Experts of a small language model: 1146M tokens.
Below are experts of layer 4 (counted from 0) of a mixture-of-experts language model. Rows are named router (the router's row for the expert) and show model dimensions 192-287. Each number is 128 + 32 x the weight over its row's rms, rounded and kept within 0 to 255. Numbers have three digits each.
Before each expert's rows: "gets" lists some tokens that make up at least twice as much of what it gets as of all text. This comes from a sample of Wikipedia text that the model never trained on. Tokens count by the router's weight.

# expert 46
gets: "1", "2", "3", "0", "4", "6"
router:062108169107139118132171198140148111119149071141120066201094124114113097122179136135147137134123130032130144144105125119124134113108078129115170083168071117110169175159116174123124061144089095126100125159118167113116132115128095102133144129122160056099116168101144131170171150088133128142

# expert 85
gets: " ", " $", " none", " images", " provisions", " terminus"
router:090136103077105132148149167116131157113139109174052116137188082143168155150144159119161172155165124080150205121083133110107129167107087126124141129162134101109156150176078144120147109108090117086133125067143131149153128074102108163121166145149126094100116143108140034141130122120119108103

# expert 105
gets: " he", " it", " which", " He", " his", " who"
router:068092158109134105135123175153089144129164077130125141168148170089113094101176118161115224105142180083141155113117133113104133145117143119039200113113080087132174115140105146093152143156129124101131153147146119149150143131125105092129141119178147164137097097082114074164125167151151119116

# expert 62
gets: " ", " |", "0", "%", ".", " ("
router:111148113107122127168117105137137121125146046241093169151138158157174152115155188139185123096140143088104174093119129094080152157113126144111200111178137098146145133160112100130143093118145133197071078162155125152132110099064142134091146152146141117103090145152092061158113106127132046096

# expert 37
gets: " with", ";", " a", ");", " and", " while"
router:118088125128134125160072161146103092112148081164106110190159088090142084088158120127167139132179146142109108134102167068124174201114106145096233084172142102144147144190102177178134103117132176152108148147106130168140104106153101097123117161156147095135093140101116125165168162136167065134

# expert 119
gets: "|", " |", ":", "-", " \"", " -"
router:044160176137132084149080121119120180089120108130163103145122191089182060142127195166170174101115131045153133091093140088100141146125152161124204085178072118099166121154131173150152090095145090129120090062158167099153157130116114130150110147127144097133136162155103102119124138120133075126

# expert 94
gets: ")", "\"", "),", " (", "\n", "born"
router:077126120163161109175108138145147133127128097141114112115179090080173104149189196100164163094106132082151113115011124123190160180115155179081192123142138133097130136124120164128114162169126160139110114176092122129169124089105127170110158142189206076125062131093134037113143182127170091099

# expert 79
gets: " \"", " over", " under", " up", " between", " about"
router:110118178110110120154119141166127113097138066226144155164190108102165149046146153141149121110101134115133147086082114102101123147117152131086112122164111136136171131151105151142131141131125118161137104154145095220109174099102129136120146150114127155151091124141117110094119166160153084134

# expert 39
gets: "-", " ", ":", "\n", " •", "|"
router:132141173089131103151162134073115083105165097164101154152160103104160080126209186146223193162135123065107115109088099093134094154119123167114198135127076136122128183167121159099181133135143146142133080090136073192161128024058116097129156202151125103120115144085110145112161158126153042090

# expert 102
gets: ".", "°", "y", "e", "ar", "at"
router:093186127121097140100098141129139111114141107070078101155128137140138097069151155168158203132167152095128184121123115124113099127099131159103170130154132120125117160133102165125063110136124127099102093127081184166162127114094130137114161151168113137101101140140127121132162176119129099100

# expert 26
gets: " of", " the", " a", " all", " his", " on"
router:104130198117096089147138102129101135129180079164142190104146162114164108125140188109138165113124137102091144101098168089142131124108129101138215102126130124061158168180114136098150092120132145097113139164098112131129167122082082122132135133144148122140099152144095046104107125097126093143

# expert 55
gets: " the", " that", " The", "The", " this", "the"
router:152110132097116122135119120152130135128196102208130122124141150148140081133192163144155148164160125084105159116076139118140102198154136139131166078118048149143173181173093146120156072127078102127153164078134084185180126063062125112152128170145138042075130120150102142195130098114148095127

# expert 68
gets: ".", " |\n", ".\n\n", ".\n", ").", "\"."
router:061152191146146101144098160097149108118129139117127158191130128160140101107159125187139157110131128040126150137098121062112109174128120126067212125147146106104159157119117115124128078133076154128120102104114095169194139127038067089187126128118146172099120113108102119173159128146158080113

# expert 59
gets: " |", "|", " (", ")", " Sh", " K"
router:072143175062112129094093132112143120076122130177097100183136150108152092120198112147174117136082154024148159095061156077109105160094126199102159113152109106143171112122086198127122124124092170119143135140122108146136164128086110115158124183116149126109116175124136048160149104169139114146

# expert 57
gets: " |", " –", ";", " -", "\n", " —;"
router:085152174122132112147124142130131152159115112181118151190104130123136064126141156198152152119099142061091093117095117125134123196110082203137244112192094083150144111104122145134101086119105171090113127121123180128145103087093114124126113149134114087137100121075099060130121189106142089104

# expert 99
gets: "o", "i", "a", "u", "io", "ia"
router:112163155145151135149122144125120122113160099168071127120144147131095114108132170138177148123075172097110193118116151117135151205122122179093168091148162121104158124181065202159104135148085115144108095116135078160157132089112095128127133132104127134144108139120099077195154130141136128144

# expert 100
gets: " =\n\n", "S", "D", "C", "B", "P"
router:110138166137133094175153134103117107081139093113073128140136119113131123104126225104139150145137140085112168119124161110104110175121152181132161142176066122146147097108110221117089098110113170147081059154100100198157138122122079114112121108158113067125062146160110102134127156147132068127

# expert 7
gets: " two", " other", " more", " all", " three", " some"
router:090142140177130098146133154097078119123165038158135150115147107122185124157162158091195210129172145092106141111091155097153144162069109108108202109119082105135199157194131116123150091112075226109153080105119165182144157143121068114165111133124144093071101101098130102151125163101110098121

# expert 71
gets: " (", " \"", " [", "(", " or", " $"
router:106112158150118127168131143140125096123137062198097132112176125061179118109163209209117151168127144103135149128129138100164137155071102151092206024176038114105166127162080183120179096137100136133084077129129124160115153129054152137137143137129162145118125159126104016098148150121116067129

# expert 120
gets: "9", "5", "0", "8", "7", "3"
router:100158114107097102125083121131134120092163127171141102139113148088092113087152223153185137117154174102091136123100155092136144214115111160081203078142060090070187149126111160127139139111107166096110103145106127147181138117144159124138133087136101135123095111152140117143072136111152104151

# expert 87
gets: " |", ";", " —;", " –;", "%;", ");"
router:128120156129108133132110177095116144137120095167127167163100125161143108130149192217132118098090130028134118125132097126099084203119122124118255122200092108107141214132135191119129097117109184145077112150098164142148124103119136142103142149101120102157056122140131092099121130128106063114

# expert 90
gets: " the", " and", " on", " in", " was", " killed"
router:101119167093159169161074211126126084159182126128148065175102070172124096089132166090164220123171112074114163143092092144103182127115134125114159093146124105112101084126108089132101099100095160073161130119114143137127100095143126065165186151168072108118090160096084072135117169112128060109

# expert 17
gets: "\n", ")\n", ".\n", ".\n\n", "==\n", "\n\n"
router:086106119141153130169133114108094136140111152150146149146130166156111123091178153165199168147126186013131137107076147116089134209109143166064202110114002102148162171190168139119119102109115222099103122187121141164132107105129140142120158149131140091099076157121136102170137140130114094148

# expert 76
gets: "===", "====", "==", " time", " addition", " order"
router:042123169137151076173134174103135116105129078188154148192113101135163107085137182181181152134079152036101151148121109133112119197140107198070183154173064097148150134142114169125135081147126125115136114064125101123157192124108116147104090165113126114121123189132116108121145125116096091121

# expert 21
gets: " the", " The", "The", "the", "4", " David"
router:138101160126130157146138137134176149127182162184091087181098137135135110095157174152128142142184143114096203127067130131160153121143155178127125074131108131162179132123117123164129107151104143107107153030155163180183141134091158104143109155120158027064101133139125134212051108061159089127

# expert 60
gets: " American", "ian", " British", " French", " German", " English"
router:077166110101148123126123152122082142100110089146033113102101123096115086110171220100149186108111170111111145122102121081152171152062118089112152086149095131160150110125109157127098102120070147118065110145106143154228128113103095082163122135176120114074105154115121076125079149108121094113

# expert 78
gets: " ", "3", " &", " Racing", " Tour", "'s"
router:109123159126142094108082147147126106134157083181121131152095124110131123109166194125179141144130116036141126155106148154124172167082140146128181120196078088105120111133121204122099133143056163127172120123133131153131165106123117079101122177143192131104092152138129088166126131145136083094

# expert 108
gets: ",", "),", "\",", " he", " she", ",\""
router:119090181115126125144140178135128133115148097131085115195096153130127111156178154227113177098191154087086166090092113118127130183140151135085161139108081149127169101189106122157101057137084169088149132162130126127158129146131154112135134153124123098159104199103155052162100135105095095121

# expert 40
gets: "'s", " his", " a", " its", " her", " first"
router:074128177086148134157126158135073141095163004122101146184115153105192161147149147137177197123113178045131129113104182128123139171140134097067225094163051096114163135156136169149114107153124101133130075105111160162131127129134151115083124147130145100122137131136138074100131142110159123101

# expert 53
gets: " (", "\n", "2", "1", "4", "age"
router:122117184091069143177129172120134081097145087199110164133155135136120132126132207174175144138107152102161187106115171114126135183094129151101141121147067113120137138206124174123160083153091140098083100119101150192129145093097085116138113140192136123097113138105086105116103156122094103126

# expert 65
gets: "%", " m", "5", "0", "8", "2"
router:088145150130104141164105172112168087095170083167103154173163095155131159130138152129191137163102135080127185096125091102099150123107173139093193129143124127138132156157130151136159055093143141110106102091151097153118158083050121139142124139130111124131102190112131056123187130102176088080

# expert 110
gets: " to", " of", " into", " in", " for", " with"
router:139127116132120082118124156132126090146159099169183161107145157149093130146189164172167132142100170108109110120132167119132140113144094147072177159149139122149182191136157161127125143094135090148144140165131101103118115095100131100121167203145126099166101145114123093158163083164133085178

# expert 49
gets: ":", " by", ",", "):", " /", " in"
router:122172115100092106143143109137158095132131130128116120130111086078155150092142156124176181100109142146175130122060141125143104130107132205053208148125118124087154102140145173135122115186158144142131151163129122122144137125105086110140126119129146122126107198125094117169172151103162076106

# expert 44
gets: "=", " USA", " ENG", " AUS", " FRA", " NED"
router:078143098078124129106090110122135150097177116183090110204125161120162146131105161148175115132096126062120113132126123110100115141076147190102169139134100138125159120123079186140180073117096147122134152108100072157164181099109134112135105162171165126132107175110118054164147137148140116103

# expert 125
gets: " ", " |", " /", "|", " for", " club"
router:103100148054150121127172109155098117159165113217095184116156157080194148111145144157128116131127155077081140127078141153130141151113160173076120108164106109148162145196120204081143105136124139132161140170091105141175080112127106137150114162116170069133141100105092100135122164165169119148

# expert 83
gets: "\n\n", ".\n\n", ")\n\n", "\n", ")\n", " |\n\n"
router:076125103119064130148105138105116144122127105156090152180103108154151131133163145159183158127112186081125134129141132125053135106058092171114135128149106080090159138194123164093162119169079156115119156163141102192151137136114133087145108105178147132112137209124126124141134112132117097088

# expert 122
gets: "–", "th", "%", "st", "-", "nd"
router:068164115126137089150151163083103102093158084202143107137093101131124077115149145176197189151106127070083164124145166149097124133104106131092157109148110133130141138143127182165112105094128114100127136080128148239108114094129072051105121121140177102142105177128108080148094123111164066125

# expert 10
gets: ".", ".\n\n", "==", "==\n", " |\n\n", ".\n"
router:076128145157100113121133144108132112092129113124164112194088182130118115111123152097157154075122120002075159077109125118127145168158112169111228128146122092105186114164107145138145107132087139152143130147129062173152127092076098142143136168133130150097092149105097119180157091122133092159

# expert 33
gets: " ", "–", "0", " win", " against", " scored"
router:066126162041146174128127108125130107118164111176122120185131157164146131093134132143160162130134156038126165132152141153109083112118176115070132084164121103137166106157142141152139104114120115111138162069123107150161131116105134101102128162137119134143116207107101096127166164186147106128

# expert 13
gets: " from", " by", " after", " In", "'", " when"
router:099170152122138100132143150077107205119166098112133103163114146087134109120177123159168152143161157130182148141096092074182176140122137187082220105160130117081197141159150145176143137159122152123137115140143124203153094147082093114198113131132132083105081130100094084114161119124169039085

# expert 6
gets: " also", " not", " only", " well", "ly", " time"
router:097187125082132111137107170124080099137133036124110128181125124099165135119170199120153164101134123098122140110094109136101101209110149136104204149124091049097164185145084172104172127142112142095151117127083101122174161118080133125159157168146121093150119158127124131116161195112149131150

# expert 56
gets: " was", " and", "born", " a", " member", " He"
router:117137122136127101124107136099157159142146086230128135154150116132181129096127176110172121136185148096171143102069097119093160142084106184076148137106101083134128162156121145118128105154064126113107124214084110162134118120051111110136070135150122112129104117150096054162113133084174142170

# expert 115
gets: " for", " to", " the", " For", " that", " after"
router:120090130095121104128126192127109105089117078158128146114149167097154110125173178104190158110082163070129112076115084120141090132112087155151229126157136156119202184163191143146152079121136065144160066142069157172161129125142149144097118136131158111112116149127113080135067091133130071131

# expert 43
gets: " in", " on", " at", " for", " of", " during"
router:093146198126138104152111153136128111092118133183122105197152115120136102124155144110218160103142139124105130110079125082125141147134134175090158138142199103187183189121084177135131098134092150136097110174119150162139113110142127082059117163145129096112096124103142011115116190111129091117

# expert 112
gets: "–", " |", " kg", " m", " Championships", " World"
router:065131126095150119118108145086161174073112094148144069173095099134129094095184162143179114127089137050097166115129104109140095156063128144089131124113111142099182155153074171115117080167116181129083131137122125161160135094089102143173120115125149137103088148164159114142098136159156070154

# expert 123
gets: " of", " the", " from", " to", " part", " about"
router:121092118145123086146151186124143116134182105163139113135130135141137145129129192159163215129114098120093143104148127092175134120107137103119162130123147102102121144138122154093149089142102117131127183129111104138189146078092101106157109144155161126128119148125116073116117186134150058106

# expert 28
gets: "-", "|", " -", "The", "=", " •"
router:048147144100150108128159137090154138064101127123109147116118153127183090090171168161203143116141117052115152122084148122142131156111104124125205132140041083132144110212105177070150081073089134120120172095150119156143188118132089157131113119160124061102113178114114115127116148125169115134

# expert 42
gets: " January", ",", " August", " July", " June", " October"
router:042136182116130126156095218109170102083150082165159099194123136136097122110142167131199156123115108085124209103113148122098125144112159122081165100173083133130129144132123169116094059136117131090082163096101139147127134096124114102124092117173142102093092169105112135134149151129136081105

# expert 58
gets: " |\n", " but", " and", " to", " However", " able"
router:139149141102106123155160180133138131157142068148096117130117132077126069102109167149161115160157147051086138161137152098102135136135105149117132118165052129095144140169091121110213088113109124147106132115126163147160134082128097099171102165140163115096115150097101087137144174152117163120

# expert 8
gets: " ", "201", "199", " United", " mid", " February"
router:088138165120163096118084155113093103084129116113110153124155119161148070039135152157209188153123124005126150103089138118143160155121140109119166107162109053117158170162176123100140141125084199135094129144135127190173142091071105150160118156112118110108120175139165044143135159083129091171

# expert 104
gets: " had", " has", " is", " have", " are", ","
router:098141162161091081133115168087107108148162055152126151167119127079131069086185173098161131083183171083144118110072161094165146163144103126067216114148062136123165129170118138107138102104128131135112162153112131155155184158095151105153104169122190117126070168120144044177146134112145101148

# expert 12
gets: " The", " In", "In", "The", ",", " He"
router:096175140122127103120137172120114093116160106162153097143097125086155109131145171156159165139164141098113156135117102138091144120121132168047169123149096071117204133160118138121199063133114112078099099134157114163179186099113104130132161122152114103110089100080063056126168140141156068132

# expert 31
gets: " ", " |", " Cup", "\n", " |\n", " /"
router:093092119088133127132131102114142160085153070145141123166116179126131100157189152153181143146107203057131147090135169137096136218082123209090146079179090132127200150175082197113123099158149178129087124169086144144225074115092098163149137126140158111108142118135151121139129161119173090115

# expert 67
gets: ":", " |", "|", " |\n", ";", " Player"
router:139077126036133113114129151088086113115123095129151146148149105077131103111163145135176122093092129089147136072093171125168101133100131154090220068134041177086193145114085081115153123113113150129133126101116105127124159112099155102099111169075194102119088139127155061131118169119152096152

# expert 113
gets: "201", "200", "202", "199", "198", "197"
router:095153150171146087135114135125126166123144120152120155180179125152155063144168206157172113112147126074168182108026103131109164151091130127107194106125098110142183120142129137081128133147107175162109144154112113185196127127090135108118088120161136122156088167124096050154124129121137078131

# expert 111
gets: " and", " of", ":", "\"", " &", " in"
router:081094150128153123164129110102070113153121103136113147149082119120190096108209225106168138153123124087129162130110130148105165145091118154077173113207105138116170153151128180130097115196116120117158130159120129152120136107107085098151132155125173134088107156151110081152139126146158105136

# expert 106
gets: " was", " is", " were", " be", " are", " has"
router:092143117163089138165103188135146099074117110144124125149094183131113110125171150086197136111220163096150169130125077087131107187123132140140255123160075104123168104165130153085164102122118129096161114103151075147161166109080130116181124097144122142159107157175105084111108132101127078143

# expert 0
gets: "s", "ing", "es", "er", "is", "ers"
router:095111139131091102113086139137125104143133006137035151146128167164145152095182163072181154112106125097085155102077102106105172129121127171121161124158086076130197183152142124124181151164102135189100110138121086162150149106153118106180165136148135078093098127110103102159156137082121092134

# expert 61
gets: "-", ",", "|", " |\n", " (", " –"
router:069147137149167132112114114155130099137182128203115127156089168117150113119137145135166149130179113057148153082092166157108164093152117138106136111171072097145149144182120202179124087167061165108130123163145105144159135147156083096143114140139101066098137134091113075168140115112170117134

# expert 63
gets: " ", "%", " km", " −", " $", "″E"
router:122146136137096080175165182093153138168164139181118139157107130094117134110154160154149120146173084096064152091123116070151102156128157126085135128178116060162142199140082113111147130084121170104120115122126111180157123099082151098149165165147121097112149119081130078120173173112170091104

# expert 4
gets: " a", " an", " one", " first", " A", " two"
router:072167168122107104135116154127123099134161067151097097178159163090155102141187132151114179147134217101135135090104175106123111130131130122111255148154086119123159109160094149114145105171102134069064114143108172162106152082137113097132155182150095119149108112126169057138141139113105105124

# expert 25
gets: ".", ",", "°", "–", "′", " —"
router:116120152099126101112156149153102138089108143132142107157124104118137131109129159190173152107101185064080230127122162123123124130111148127083138094150143089098141116098124168128143105140134138136141148098134118148123116102099116092133156125150119081138082117155078085110176126164183075092

# expert 81
gets: " and", ",", " or", " but", " &", "),"
router:095111169114137132114138141110102125140155099133080103100148123111183106095188149192197137174165148055095122102120180089106145172090121126107234130122088104165149094164171164111122114118107155098107080149105149148157094074088125142111112130127122038083109140123130096175144093121115107171

# expert 50
gets: " as", " As", " like", " a", " called", "As"
router:060121180152153069138146136155101094137144100181133134142136110126171070106181142136151190161161171124086162120126112091125160210110103117071179086121052090113176125183179111100148120124076137148092139154120156137197151099085104199132142177118151095104072162162112119155068172089165092124

# expert 73
gets: " in", " at", " University", " of", ",", " to"
router:127128115131116088149120111080160132123191120147109185159070121125126142124171161124175115152193128084108154101111108157094097131080108214038130132128141082131130162205101207149121088124120183161079108186095153149173087146102115117140085136123161082116145146142109087142123150183144136138

# expert 84
gets: " |", " by", "|", " in", " Year", " Party"
router:089093155099111085129114128071117102116144104152137122145118125098152174151143165116188146109076115099148128101065116062155075132096133157110228132116122117118189175110102117121134156153111124151113138119114126149116176099062136101098101133099118122134076133137180053134166173116147103144